{
  "num_hidden_layers": 13,
  "n_experts": 64,
  "d_expert": 288,
  "router_score": "softmax",
  "routed_scale": 15.1,
  "init_std_router": 0.028,
  "vocab_size": 42976,
  "norm": "layernorm",
  "optimizer": "muon_variant",
  "learning_rate": 0.00527,
  "beta1": 0.9,
  "batch_tokens": [131072, 262144],
  "train_tokens": 1946000000,
  "max_steps": 9941,
  "dataset": "wikipedia_en"
}
Below are experts of layer 3 (counted from 0) of a mixture-of-experts language model. Rows are named router (the router's row for the expert) and show model dimensions 0-111. Each number is 50 + 10 x the weight over its row's rms, rounded and kept within 0 to 99.
Before each expert's rows: a language model's description of what the expert responds to. This comes from a sample of Wikipedia text that the model never trained on.

# expert 21
Name-internal word pieces
router:63 53 44 44 38 49 51 43 58 55 50 42 45 52 54 55 59 40 42 49 40 42 71 54 44 65 56 39 39 57 52 50 50 48 39 31 53 51 30 53 65 39 36 42 47 53 58 39 55 49 42 46 53 46 36 57 31 41 46 43 56 36 26 49 57 26 62 39 41 42 45 64 48 39 44 60 60 58 49 49 51 63 60 40 32 67 49 51 49 43 47 56 50 56 42 55 57 43 36 55 42 46 44 51 74 50 58 41 73 43 35 47

# expert 10
Domain adjectives
router:47 61 57 55 75 35 69 64 39 44 56 41 46 53 52 35 41 42 46 48 45 67 48 50 39 36 54 43 31 51 55 49 43 68 47 50 47 50 68 67 59 54 45 33 42 41 56 65 58 48 52 46 37 49 48 54 53 47 56 63 49 47 48 65 43 68 48 43 67 33 66 42 58 56 53 65 52 56 64 63 75 31 29 49 35 49 52 38 54 50 62 49 57 62 42 59 56 53 46 43 45 36 51 51 54 39 42 47 47 46 52 51

# expert 23
Sentence and cell ends
router:39 41 43 50 61 60 62 48 48 05 44 40 52 51 53 44 48 51 46 55 51 56 50 52 65 58 57 62 54 52 40 51 37 61 60 56 51 63 51 38 41 54 48 53 57 61 49 45 41 10 35 49 40 57 55 61 59 42 41 45 52 59 44 41 29 52 63 43 37 66 58 56 40 60 64 55 50 56 36 56 49 52 36 54 51 37 44 55 38 53 54 47 44 50 58 52 47 47 57 45 59 47 57 50 53 41 41 71 57 50 48 36

# expert 8
Place and title nouns
router:47 52 49 59 44 48 48 55 40 55 37 36 50 43 45 43 50 37 51 45 37 49 48 55 42 38 58 57 57 46 47 50 35 50 57 57 37 48 72 43 61 47 52 53 50 57 60 56 49 56 52 38 43 66 64 52 43 47 37 40 35 57 30 49 48 50 44 21 33 34 43 77 41 42 51 58 45 54 60 80 44 51 61 55 42 64 38 48 55 53 41 39 65 48 48 42 62 54 41 49 55 48 45 58 61 49 46 43 58 62 37 44

# expert 15
Plural nouns, number digits
router:44 51 45 67 42 50 38 68 37 70 46 46 58 39 38 45 49 30 63 49 50 65 50 58 47 32 48 53 58 38 54 56 55 51 65 44 46 41 64 43 60 48 43 47 44 39 67 64 56 68 64 48 38 53 53 46 49 58 55 61 51 45 35 53 67 64 37 32 53 47 44 63 44 62 54 46 48 39 67 63 61 66 40 51 40 47 58 35 46 38 35 28 41 48 51 68 44 48 46 42 60 54 50 41 61 56 51 34 55 65 57 44

# expert 6
Commas and conjunctions
router:46 39 48 49 59 35 63 30 44 55 54 56 62 65 49 45 49 28 42 50 25 37 49 37 44 42 46 61 36 40 66 54 43 45 48 43 60 48 63 49 36 58 50 62 50 37 42 53 46 32 41 47 65 45 37 60 40 34 45 52 71 46 56 44 51 50 65 51 50 37 55 70 53 42 56 69 27 42 53 43 53 51 58 61 55 64 59 57 62 37 31 40 59 54 63 55 56 44 55 56 35 31 44 62 53 40 33 61 52 69 39 44

# expert 12
Abstract noun suffixes
router:47 59 66 39 82 52 51 21 51 33 58 36 53 56 49 45 44 65 32 53 61 36 64 58 57 68 57 50 68 57 48 52 55 44 53 48 54 60 35 63 60 50 47 46 36 43 43 60 43 43 64 51 66 43 64 44 40 42 44 48 40 61 52 45 49 64 52 52 62 56 43 50 47 53 53 58 54 51 66 35 44 50 57 72 52 53 44 53 57 37 61 58 67 52 69 54 54 61 45 51 40 47 43 53 39 58 46 60 53 35 38 58

# expert 47
Clause-linking prepositions
router:67 52 54 62 34 50 41 75 52 37 55 44 48 31 57 61 41 61 45 49 45 46 58 45 64 40 60 60 54 66 43 43 69 37 45 42 47 51 43 32 48 46 39 44 45 45 48 39 51 46 46 62 39 49 34 55 55 63 56 43 55 56 58 53 30 48 69 47 34 51 57 42 40 28 44 32 46 42 32 36 50 56 52 31 56 49 43 66 46 42 44 59 53 43 54 43 63 44 52 45 52 64 43 53 55 58 47 43 51 74 62 62

# expert 50
Abstract and cognitive nouns
router:69 54 58 47 45 39 73 45 56 51 50 51 35 39 59 53 44 50 26 59 48 46 53 63 47 47 34 41 50 53 58 52 57 67 60 52 71 37 44 49 32 53 47 56 63 32 59 49 50 57 46 55 47 48 61 48 47 25 58 48 42 46 53 43 56 60 50 43 54 47 49 52 44 53 55 42 37 70 33 45 45 53 43 49 54 40 40 63 46 52 60 71 39 44 52 56 65 47 53 46 67 48 53 38 62 59 36 53 48 63 52 54

# expert 22
Space before numbers
router:50 59 44 53 55 65 61 35 52 31 38 48 59 41 44 52 55 44 55 55 43 57 42 46 49 48 53 65 41 52 66 61 49 56 53 75 41 43 48 53 52 45 43 65 61 44 30 41 45 39 48 35 45 69 38 29 39 66 51 45 43 35 41 42 64 71 55 39 54 50 56 44 43 58 45 49 56 37 73 57 63 35 38 55 40 50 53 61 58 58 56 48 49 52 45 63 63 45 52 58 54 49 42 38 48 49 53 71 52 68 51 34

# expert 2
Digits and name starts
router:46 55 46 64 42 54 38 69 38 71 49 46 55 40 40 44 49 31 66 53 54 63 46 57 51 32 48 57 56 36 55 50 56 49 61 43 48 41 64 42 61 50 48 51 47 40 68 62 51 69 67 47 41 48 55 51 45 55 55 60 50 46 38 55 68 63 36 32 61 46 44 61 43 63 54 42 46 40 62 65 62 61 42 55 36 45 52 35 44 38 39 29 45 50 49 68 47 49 49 42 55 54 47 48 61 54 52 31 46 65 56 38

# expert 60
Table separators and color words
router:44 49 47 65 41 49 37 69 39 71 47 45 57 44 41 39 51 24 64 49 49 63 45 59 51 36 49 56 59 37 51 57 58 49 66 44 43 43 63 44 60 50 43 51 43 37 67 60 54 68 66 45 39 50 52 51 49 56 57 63 55 46 38 54 67 63 40 36 63 46 44 64 46 62 52 44 45 44 64 64 62 65 45 51 41 44 53 34 44 44 37 26 44 51 55 67 48 48 48 45 60 53 46 43 62 56 51 33 51 64 59 43

# expert 44
Decade plural and century
router:29 52 45 47 45 55 41 60 37 57 53 48 68 51 36 56 55 15 65 55 48 45 50 60 60 43 56 54 52 43 41 63 65 33 73 46 48 30 67 62 54 65 48 69 40 51 49 65 53 56 51 51 54 42 71 47 51 52 47 66 40 35 43 41 64 57 59 46 51 60 43 63 40 58 55 58 69 40 47 58 61 52 53 61 50 51 53 41 45 54 35 43 51 51 62 68 53 53 62 49 57 53 49 57 49 56 61 40 41 55 51 55

# expert 58
Article The
router:51 39 48 55 58 40 54 77 25 53 43 47 70 49 66 43 49 32 75 45 44 66 36 60 45 55 46 46 49 39 56 68 60 64 59 46 42 36 72 39 51 48 33 60 50 41 57 56 54 48 59 44 48 62 53 44 52 57 43 54 41 49 38 54 60 57 42 28 50 50 37 47 54 70 53 48 52 40 53 74 63 64 45 58 39 52 38 58 50 59 36 41 47 52 43 63 49 43 50 58 44 41 52 63 59 42 66 58 50 43 56 48

# expert 19
Punctuation and table structure
router:50 31 40 51 44 53 27 49 54 46 44 62 64 51 50 45 51 59 81 53 50 34 39 49 62 51 48 67 43 40 46 59 48 41 57 43 41 39 60 62 63 39 55 40 55 60 54 46 33 58 53 53 37 45 50 55 37 50 66 56 49 71 33 47 40 61 45 58 49 49 41 58 61 47 68 32 60 58 48 57 38 58 34 47 59 43 48 33 57 51 45 62 49 57 55 59 57 47 54 55 55 56 53 51 44 55 57 30 34 54 63 55

# expert 17
Prepositions after nouns
router:69 44 53 48 43 55 35 42 53 33 54 61 44 30 63 40 42 51 61 49 51 39 42 41 37 48 54 48 52 50 52 48 46 52 55 42 52 57 39 40 48 50 52 59 52 61 51 51 51 52 26 72 53 53 50 40 61 63 65 61 42 43 34 58 40 36 56 51 53 46 60 29 61 40 36 46 62 62 33 32 50 51 51 42 68 55 58 59 42 69 55 39 43 48 57 40 44 52 44 55 47 58 53 70 53 36 58 59 61 42 49 50

# expert 56
Mixed name starts and digits
router:46 56 46 65 38 49 37 67 36 69 46 45 55 40 38 41 52 28 65 53 49 62 44 58 46 32 47 58 61 35 49 56 56 54 64 43 43 41 65 39 61 46 46 52 46 33 67 61 56 70 66 46 40 51 53 43 49 57 54 65 54 47 41 51 68 61 37 30 57 47 45 63 42 60 54 44 45 40 62 67 62 60 40 54 40 47 52 34 48 42 42 31 48 51 51 69 47 49 46 42 60 49 46 44 61 52 54 32 55 65 60 41

# expert 1
Relational nouns before of
router:45 57 54 66 37 46 57 59 52 42 55 62 53 25 47 53 53 68 39 52 56 45 39 57 58 61 58 59 64 44 54 56 46 56 50 52 60 68 31 40 52 43 53 49 66 55 44 43 44 26 32 59 70 49 44 56 45 46 60 52 52 42 36 32 29 43 45 56 40 62 33 33 58 56 49 57 50 57 27 24 37 52 55 52 63 47 39 73 36 46 73 46 48 52 49 57 45 58 43 45 45 50 47 57 64 60 67 50 52 69 54 57

# expert 46
Score digits, given names
router:48 52 48 64 40 46 37 71 36 70 47 45 59 40 34 42 53 27 64 50 52 61 42 59 48 34 48 53 57 39 53 56 52 50 64 44 44 39 64 40 60 47 43 53 40 41 67 58 53 69 68 44 40 49 51 47 50 56 59 63 53 48 38 56 68 60 38 33 60 46 43 67 44 62 57 43 47 43 67 63 61 63 42 50 44 44 55 33 48 41 40 28 43 49 51 68 48 50 43 43 60 49 45 44 62 52 52 32 50 64 60 41

# expert 52
Hyphens and list bullets
router:32 44 54 58 42 49 49 75 52 57 40 44 60 57 37 46 57 40 54 35 47 55 35 44 54 24 42 51 68 52 54 40 54 49 38 45 29 44 58 54 73 48 39 55 64 44 53 37 57 61 65 25 40 59 40 40 56 65 68 39 50 43 57 60 66 71 58 41 58 57 57 67 49 64 65 45 44 52 59 68 38 53 48 54 38 37 52 42 45 51 53 44 34 38 55 65 58 35 53 40 51 53 37 36 61 53 55 44 54 60 47 53

# expert 57
Reporting verbs
router:67 45 43 29 38 43 54 54 69 41 52 64 49 46 59 57 52 69 36 55 45 36 57 41 62 57 49 44 63 41 54 64 59 59 60 47 58 52 52 56 51 57 51 36 59 32 61 57 49 58 38 48 26 39 50 58 58 64 52 47 25 64 44 34 41 38 36 44 49 60 38 46 43 38 56 30 47 65 47 31 58 43 36 37 29 58 60 51 46 59 56 58 41 44 41 57 46 45 46 45 53 50 53 55 48 64 49 42 51 53 64 44

# expert 11
Relatives, articles, numbers
router:45 51 49 64 38 50 36 68 36 72 47 50 57 37 35 44 52 28 62 54 49 64 42 59 49 32 46 57 59 37 50 56 52 46 65 43 41 42 64 42 61 47 43 51 47 38 70 60 53 70 68 45 40 47 51 50 47 53 54 61 49 47 41 51 70 65 39 35 56 48 45 63 42 63 54 44 46 41 64 66 62 64 40 54 42 45 57 30 48 44 37 32 45 50 49 68 50 50 48 44 58 52 44 42 60 57 51 31 55 64 60 40

# expert 32
Early word fragments
router:54 56 45 53 45 61 56 27 52 30 58 51 45 71 72 63 42 66 57 75 50 62 58 56 47 53 44 41 53 64 53 41 54 58 34 49 53 68 60 62 47 50 43 50 43 37 42 52 56 36 37 43 50 45 55 26 32 53 40 54 43 46 70 67 48 66 54 35 43 55 51 32 52 50 55 55 54 43 49 58 39 47 42 54 64 28 41 31 39 37 62 59 55 41 38 51 62 60 55 49 58 68 42 65 27 40 48 53 33 49 53 47

# expert 35
Words after copulas
router:55 63 35 49 37 61 40 60 34 60 37 69 69 38 39 44 43 42 58 33 40 63 56 61 61 49 55 49 60 43 45 75 54 63 57 44 41 46 71 57 61 31 48 58 44 47 52 62 51 63 55 46 29 59 50 53 38 49 61 65 40 51 36 50 63 61 45 44 74 61 38 64 37 57 43 45 51 65 50 54 48 62 50 61 38 50 47 31 50 43 50 28 49 53 44 70 44 38 45 51 50 53 46 39 72 59 56 40 53 64 51 54

# expert 30
Year ranges and digits
router:47 52 41 67 39 53 37 70 35 70 44 48 59 39 39 44 53 22 63 48 51 64 41 59 50 32 47 55 57 39 52 56 54 49 63 43 43 43 66 41 60 47 45 49 44 40 67 59 53 68 67 47 40 49 53 48 48 55 53 61 49 44 40 53 68 62 37 36 58 47 42 63 46 61 51 42 50 44 62 62 62 64 44 52 42 43 55 34 44 45 38 30 45 50 48 68 43 48 48 45 63 52 47 43 64 55 52 31 54 64 60 40

# expert 39
Single-letter word pieces
router:44 63 39 45 28 51 41 45 50 57 35 64 53 69 68 48 63 34 70 35 36 61 62 38 59 48 42 54 44 33 33 31 60 49 45 63 60 72 45 61 43 56 59 56 57 60 37 38 60 54 40 45 55 53 36 51 61 37 61 53 49 48 40 48 51 45 57 56 46 47 49 37 46 55 44 47 56 51 65 52 29 36 43 67 57 66 48 44 63 48 53 55 57 57 44 47 45 50 35 43 52 40 47 62 48 53 71 37 43 39 45 47

# expert 16
Country and city names
router:57 53 41 40 53 55 59 57 56 40 40 46 35 68 57 50 56 31 49 56 61 39 62 52 40 68 47 63 50 48 32 46 46 52 48 62 38 43 49 52 58 51 48 50 45 62 38 49 46 29 53 43 61 31 67 46 33 58 41 52 54 35 58 39 18 29 48 54 56 40 59 42 46 33 53 49 46 46 39 46 53 60 65 46 51 44 47 66 53 42 54 30 44 63 43 44 35 53 55 62 50 48 57 56 37 26 65 56 68 35 43 63

# expert 33
Verb endings, particles
router:66 40 59 45 51 48 51 55 56 42 67 71 33 39 40 49 31 59 45 53 64 49 66 57 48 57 38 35 62 62 48 52 51 53 52 36 44 67 36 36 57 59 43 45 36 51 38 50 55 54 58 57 41 32 41 41 56 56 41 47 50 54 70 64 54 50 49 47 49 51 69 32 33 43 51 40 50 51 36 40 52 52 43 51 65 57 55 58 50 54 46 58 49 49 69 34 53 66 39 41 48 47 67 55 50 59 59 53 63 53 60 61

# expert 45
Conjunctions and ampersands
router:39 44 55 42 43 41 40 32 42 72 56 49 68 45 59 52 54 41 68 41 40 42 37 55 45 43 54 58 53 39 57 57 27 36 65 50 63 52 55 64 66 55 54 65 56 37 52 66 58 69 46 54 43 32 52 27 52 48 54 36 44 47 59 43 60 51 57 52 41 56 45 48 61 45 44 53 45 43 60 70 63 48 57 44 36 44 45 45 48 62 44 50 65 43 32 45 38 52 50 60 57 55 45 33 43 34 36 62 50 55 39 42

# expert 38
Main auxiliary verbs
router:42 33 61 47 48 58 42 52 53 51 66 58 49 46 53 35 42 62 53 59 45 51 49 52 59 48 55 44 54 61 60 37 56 45 56 33 57 46 54 30 56 61 40 33 50 52 46 39 63 40 55 61 46 37 62 58 55 56 40 36 40 34 62 69 50 47 62 50 55 55 57 51 47 63 69 36 49 52 56 58 44 57 56 33 46 43 44 48 59 34 33 54 36 46 58 44 52 40 46 49 60 52 47 46 37 29 59 63 58 55 59 52

# expert 20
Plural suffixes
router:35 50 75 58 61 57 61 40 37 53 59 40 62 40 65 58 36 49 46 40 50 43 34 63 44 53 52 55 51 45 34 62 23 41 45 66 52 25 60 47 53 53 39 70 45 26 62 63 39 24 38 51 50 53 54 44 52 78 43 59 51 58 61 46 57 46 54 60 47 60 48 57 43 57 42 54 56 37 54 40 69 50 57 55 57 48 26 52 56 59 36 51 37 46 62 54 52 43 42 31 45 37 60 50 42 62 37 55 52 40 40 45

# expert 48
Prepositions after verbs
router:57 47 60 64 62 33 51 45 34 36 59 55 40 50 50 53 37 60 34 34 61 58 57 57 36 38 69 40 51 45 34 55 53 43 39 39 57 65 41 47 44 59 62 36 73 62 39 52 49 53 49 46 65 58 44 58 70 31 52 47 50 44 75 54 45 45 65 47 38 41 62 37 52 46 57 58 38 44 50 34 48 58 48 42 70 42 50 42 58 48 70 65 44 54 67 30 55 45 63 57 59 39 66 35 46 38 48 64 47 35 33 63

# expert 55
Parentheses and table numbers
router:47 50 48 62 38 48 37 68 38 69 43 42 56 42 34 44 54 27 62 55 49 63 42 63 47 33 48 58 58 42 54 55 50 52 62 41 46 48 62 36 59 50 40 45 47 36 69 58 49 67 67 48 42 50 53 49 46 56 55 60 47 42 38 54 69 62 36 40 53 44 41 60 46 66 53 42 44 40 62 66 62 59 43 54 43 45 60 34 46 38 38 31 41 48 51 69 49 50 47 47 63 51 46 43 60 57 50 32 54 68 57 39

# expert 26
Place-name endings
router:45 62 46 37 56 68 48 55 66 48 49 48 39 55 55 55 37 37 36 50 67 44 43 66 50 59 42 53 50 51 56 58 35 59 58 47 45 39 33 49 56 28 54 51 58 57 48 43 45 38 56 60 56 52 73 39 45 66 37 45 51 31 48 60 37 41 47 53 48 49 32 51 55 53 41 66 60 41 46 33 50 61 67 45 55 51 58 62 37 44 57 40 61 61 46 41 43 62 53 53 59 49 57 60 47 36 59 49 75 47 56 50

# expert 13
Religion and institution words
router:48 38 60 66 70 64 49 47 53 50 35 49 43 50 39 50 54 51 35 47 47 49 42 51 37 59 58 51 37 52 53 42 46 59 55 64 62 54 62 47 63 53 49 48 45 40 56 46 44 37 59 52 58 42 37 52 45 35 55 61 36 36 63 65 60 69 28 28 49 56 41 67 54 39 58 49 48 53 61 71 49 41 38 46 47 59 61 51 48 50 51 49 47 41 49 47 43 64 32 51 43 53 63 50 59 47 29 64 54 50 43 41

# expert 9
Determiners before nouns
router:54 51 41 53 52 36 50 56 36 17 43 65 59 56 53 58 71 53 56 59 42 50 50 42 46 46 71 52 45 44 54 55 49 48 57 52 39 36 51 64 37 63 64 42 63 58 52 32 42 52 45 43 52 52 49 49 57 30 40 61 69 42 58 47 44 46 57 46 49 48 55 35 71 59 39 59 46 59 62 54 64 59 53 47 60 37 48 70 48 43 26 62 52 48 64 46 56 57 51 51 30 48 35 42 39 35 50 66 51 44 62 66

# expert 14
Word-completing pieces
router:40 51 63 52 74 44 58 49 41 42 52 58 56 46 38 62 37 50 56 35 51 57 57 49 52 35 33 63 43 66 46 39 42 42 38 65 46 25 42 64 59 53 50 61 20 47 51 62 40 48 49 39 49 69 36 38 32 41 56 53 64 43 58 40 55 53 58 45 58 43 43 50 24 49 67 56 52 50 57 49 43 41 53 42 46 61 45 71 66 50 48 59 51 53 59 49 54 47 47 43 56 65 67 52 42 63 37 55 48 47 52 47

# expert 24
Non-Latin script bytes
router:54 64 39 50 42 66 40 48 45 48 56 36 50 53 49 48 39 36 55 60 49 64 58 65 43 38 31 60 51 44 53 42 48 42 52 48 39 40 63 70 59 45 59 46 47 39 70 57 48 66 54 54 39 67 52 41 36 54 59 58 52 48 63 38 73 45 36 38 51 49 26 55 39 50 69 56 48 47 50 48 63 77 43 45 35 55 58 35 47 49 47 57 52 61 48 55 64 57 36 54 47 37 37 35 33 38 55 56 63 58 48 26

# expert 49
Mid-word Latin fragments
router:53 53 33 55 39 54 55 62 48 46 35 54 49 50 61 62 41 55 65 37 58 39 53 47 47 41 43 40 52 59 69 41 56 35 40 52 30 47 65 45 21 35 54 44 41 58 51 54 40 52 48 45 56 49 49 50 63 65 62 46 60 56 51 39 55 41 43 61 51 51 48 44 56 65 39 58 67 49 46 48 49 56 37 54 53 56 42 56 51 47 52 49 44 44 34 64 29 46 67 53 48 50 56 56 45 67 58 54 58 37 58 57

# expert 4
Name-start word pieces
router:47 50 46 64 42 47 39 68 40 71 44 42 55 40 38 40 52 31 62 48 47 63 44 66 49 34 47 52 58 39 52 53 53 48 63 45 43 38 64 40 61 48 42 50 45 38 69 58 51 69 67 45 36 46 54 47 50 57 52 63 51 49 40 55 69 62 38 32 56 45 42 70 49 58 53 44 44 46 65 64 64 66 42 49 40 43 55 32 45 45 39 28 42 50 51 68 48 48 48 45 58 50 47 44 62 54 50 32 49 64 61 42

# expert 40
Mixed fragments
router:41 51 43 67 40 52 38 67 38 71 43 43 57 41 40 39 51 27 62 51 53 62 45 57 50 34 49 54 58 38 53 54 53 51 64 43 43 42 66 42 64 47 41 50 43 33 68 57 51 69 67 45 38 49 52 50 45 57 54 62 54 45 40 53 68 61 39 32 57 44 41 65 46 63 53 43 46 44 63 64 65 64 43 52 40 45 54 34 47 41 40 32 43 50 50 70 46 47 46 44 59 52 44 42 61 54 54 32 52 62 60 40

# expert 3
Infobox field labels
router:36 56 58 50 51 42 43 40 38 45 50 65 51 52 48 49 64 67 41 56 46 52 35 37 45 39 68 63 41 44 50 52 68 36 48 71 53 50 46 59 30 61 65 49 46 51 36 58 63 23 42 51 61 53 72 60 64 56 65 48 44 71 57 59 39 47 38 65 47 57 56 47 46 55 40 51 33 52 62 58 41 22 68 65 46 71 51 64 46 64 52 56 55 34 57 44 42 43 55 61 52 57 50 47 48 60 44 51 37 48 49 50

# expert 43
Thai and non-Latin scripts
router:37 62 41 56 49 48 44 64 38 55 45 41 60 57 44 61 45 27 61 49 42 60 32 44 44 45 42 52 43 58 48 50 49 35 50 56 41 47 62 46 67 52 54 43 41 52 60 68 47 55 60 31 51 70 36 30 41 52 44 52 80 45 46 51 62 56 39 41 33 45 46 49 38 48 44 42 52 46 46 55 57 66 41 47 58 51 53 41 39 53 59 49 52 63 40 58 49 54 64 43 59 48 41 37 55 42 30 29 55 58 49 34

# expert 18
Quantifiers and word endings
router:63 52 51 48 58 36 47 46 57 57 39 52 49 66 54 56 52 60 31 54 54 49 52 40 37 62 27 39 43 55 36 61 53 51 66 52 66 60 38 56 54 41 51 62 59 63 53 41 48 55 33 39 48 49 30 28 62 29 37 53 59 49 52 51 59 37 38 47 37 59 55 42 50 29 36 47 62 47 50 31 59 62 48 38 60 46 50 62 66 51 45 71 63 47 50 27 47 60 46 33 41 34 70 41 64 57 69 67 59 62 45 72

# expert 7
Digits, to, name starts
router:43 49 43 68 38 48 38 68 34 70 45 43 60 42 36 45 45 26 65 56 51 61 42 58 46 32 45 59 58 34 53 57 55 50 65 43 43 41 65 41 57 46 40 52 40 35 69 60 54 69 68 47 40 47 54 51 47 57 54 61 54 42 38 56 68 61 39 32 55 44 37 60 48 62 51 42 45 44 66 64 65 65 43 52 38 45 56 34 43 43 36 26 46 48 49 68 45 46 42 38 60 56 46 40 62 55 50 33 50 63 58 40

# expert 29
Month names in dates
router:54 55 41 38 35 43 27 61 48 70 32 41 50 62 39 43 34 60 63 59 47 58 42 58 71 40 37 56 63 49 64 52 47 55 47 58 46 30 46 47 52 40 55 69 53 55 44 55 38 50 59 42 40 49 44 51 32 54 68 42 49 37 44 31 68 63 49 54 57 49 43 54 45 62 64 44 49 46 44 62 55 65 38 50 49 37 52 37 45 56 45 47 44 50 51 67 54 44 60 36 57 58 57 36 41 66 34 46 42 55 51 40

# expert 41
Colons in infobox fields
router:58 48 62 45 46 63 47 35 41 54 54 57 48 28 51 56 72 57 51 44 53 48 45 47 56 51 57 52 40 39 47 56 67 43 36 39 52 58 41 59 43 69 49 61 44 61 49 61 52 41 43 73 43 54 52 53 56 59 56 52 47 66 50 58 56 65 57 39 59 67 64 59 40 45 34 55 52 46 69 68 65 36 65 34 46 58 46 36 62 65 31 50 61 29 23 46 53 55 43 77 40 63 56 42 61 51 41 42 54 45 43 42

# expert 31
Year digits, kin, names
router:43 55 43 69 39 50 39 70 35 70 44 44 61 41 36 44 51 25 66 51 49 64 45 61 46 35 50 55 59 33 53 57 52 50 63 41 44 40 64 42 61 47 43 48 48 33 70 58 52 67 66 48 41 46 54 48 46 56 57 62 52 46 37 56 69 59 37 32 57 45 36 63 44 60 52 43 45 39 63 63 64 65 42 53 41 43 52 34 50 44 39 30 44 49 49 69 47 46 48 44 60 50 45 40 61 55 51 33 52 62 61 41

# expert 63
Commas
router:41 52 44 44 53 49 65 61 36 32 62 35 57 40 57 57 35 44 56 48 40 43 49 47 67 55 55 59 52 66 52 59 43 67 42 50 56 50 45 58 38 46 69 48 56 46 45 34 44 11 40 38 40 49 58 52 55 47 35 50 55 44 54 53 20 51 61 61 53 54 54 63 38 59 49 46 43 47 34 59 47 43 48 59 51 50 55 60 52 56 42 32 60 51 53 54 52 39 49 54 55 47 54 57 50 52 41 63 58 42 57 39

# expert 36
Sports positions and adverbs
router:41 47 39 37 47 42 51 41 77 39 58 42 40 54 49 27 53 70 50 57 49 42 47 39 57 67 60 47 58 62 59 36 53 48 50 59 53 49 42 65 58 54 40 49 57 53 42 42 52 73 58 67 47 54 40 41 50 45 43 55 65 50 53 39 26 64 54 61 59 53 48 31 46 50 51 33 44 49 36 42 47 55 46 60 42 37 66 56 39 48 48 53 46 54 33 29 45 58 50 57 52 56 28 52 57 60 55 40 44 59 59 64

# expert 62
First names and digits
router:44 52 44 65 38 50 39 71 36 70 52 43 55 42 38 44 52 27 63 49 48 62 44 60 49 36 48 53 60 38 51 55 55 50 64 42 42 41 66 44 57 46 44 49 46 40 66 60 52 69 67 49 38 47 53 52 52 55 54 62 52 51 37 55 70 61 36 34 59 44 39 64 46 61 54 45 49 42 66 61 63 63 42 50 39 46 54 32 45 44 39 30 44 48 52 66 46 47 47 42 58 50 47 41 62 53 53 33 50 63 57 41

# expert 28
Infobox headings, there
router:47 56 54 45 43 37 38 61 30 56 60 55 58 69 44 54 46 44 64 38 43 74 35 47 40 38 49 39 37 41 42 54 51 64 67 63 63 38 53 55 56 54 54 62 48 39 41 55 38 44 58 35 48 71 61 71 39 60 48 55 50 60 40 61 41 46 49 50 45 55 52 70 52 57 37 61 42 54 70 59 53 40 37 42 31 49 39 37 43 59 41 47 39 28 50 55 52 35 48 52 58 63 57 63 54 60 25 53 44 65 63 46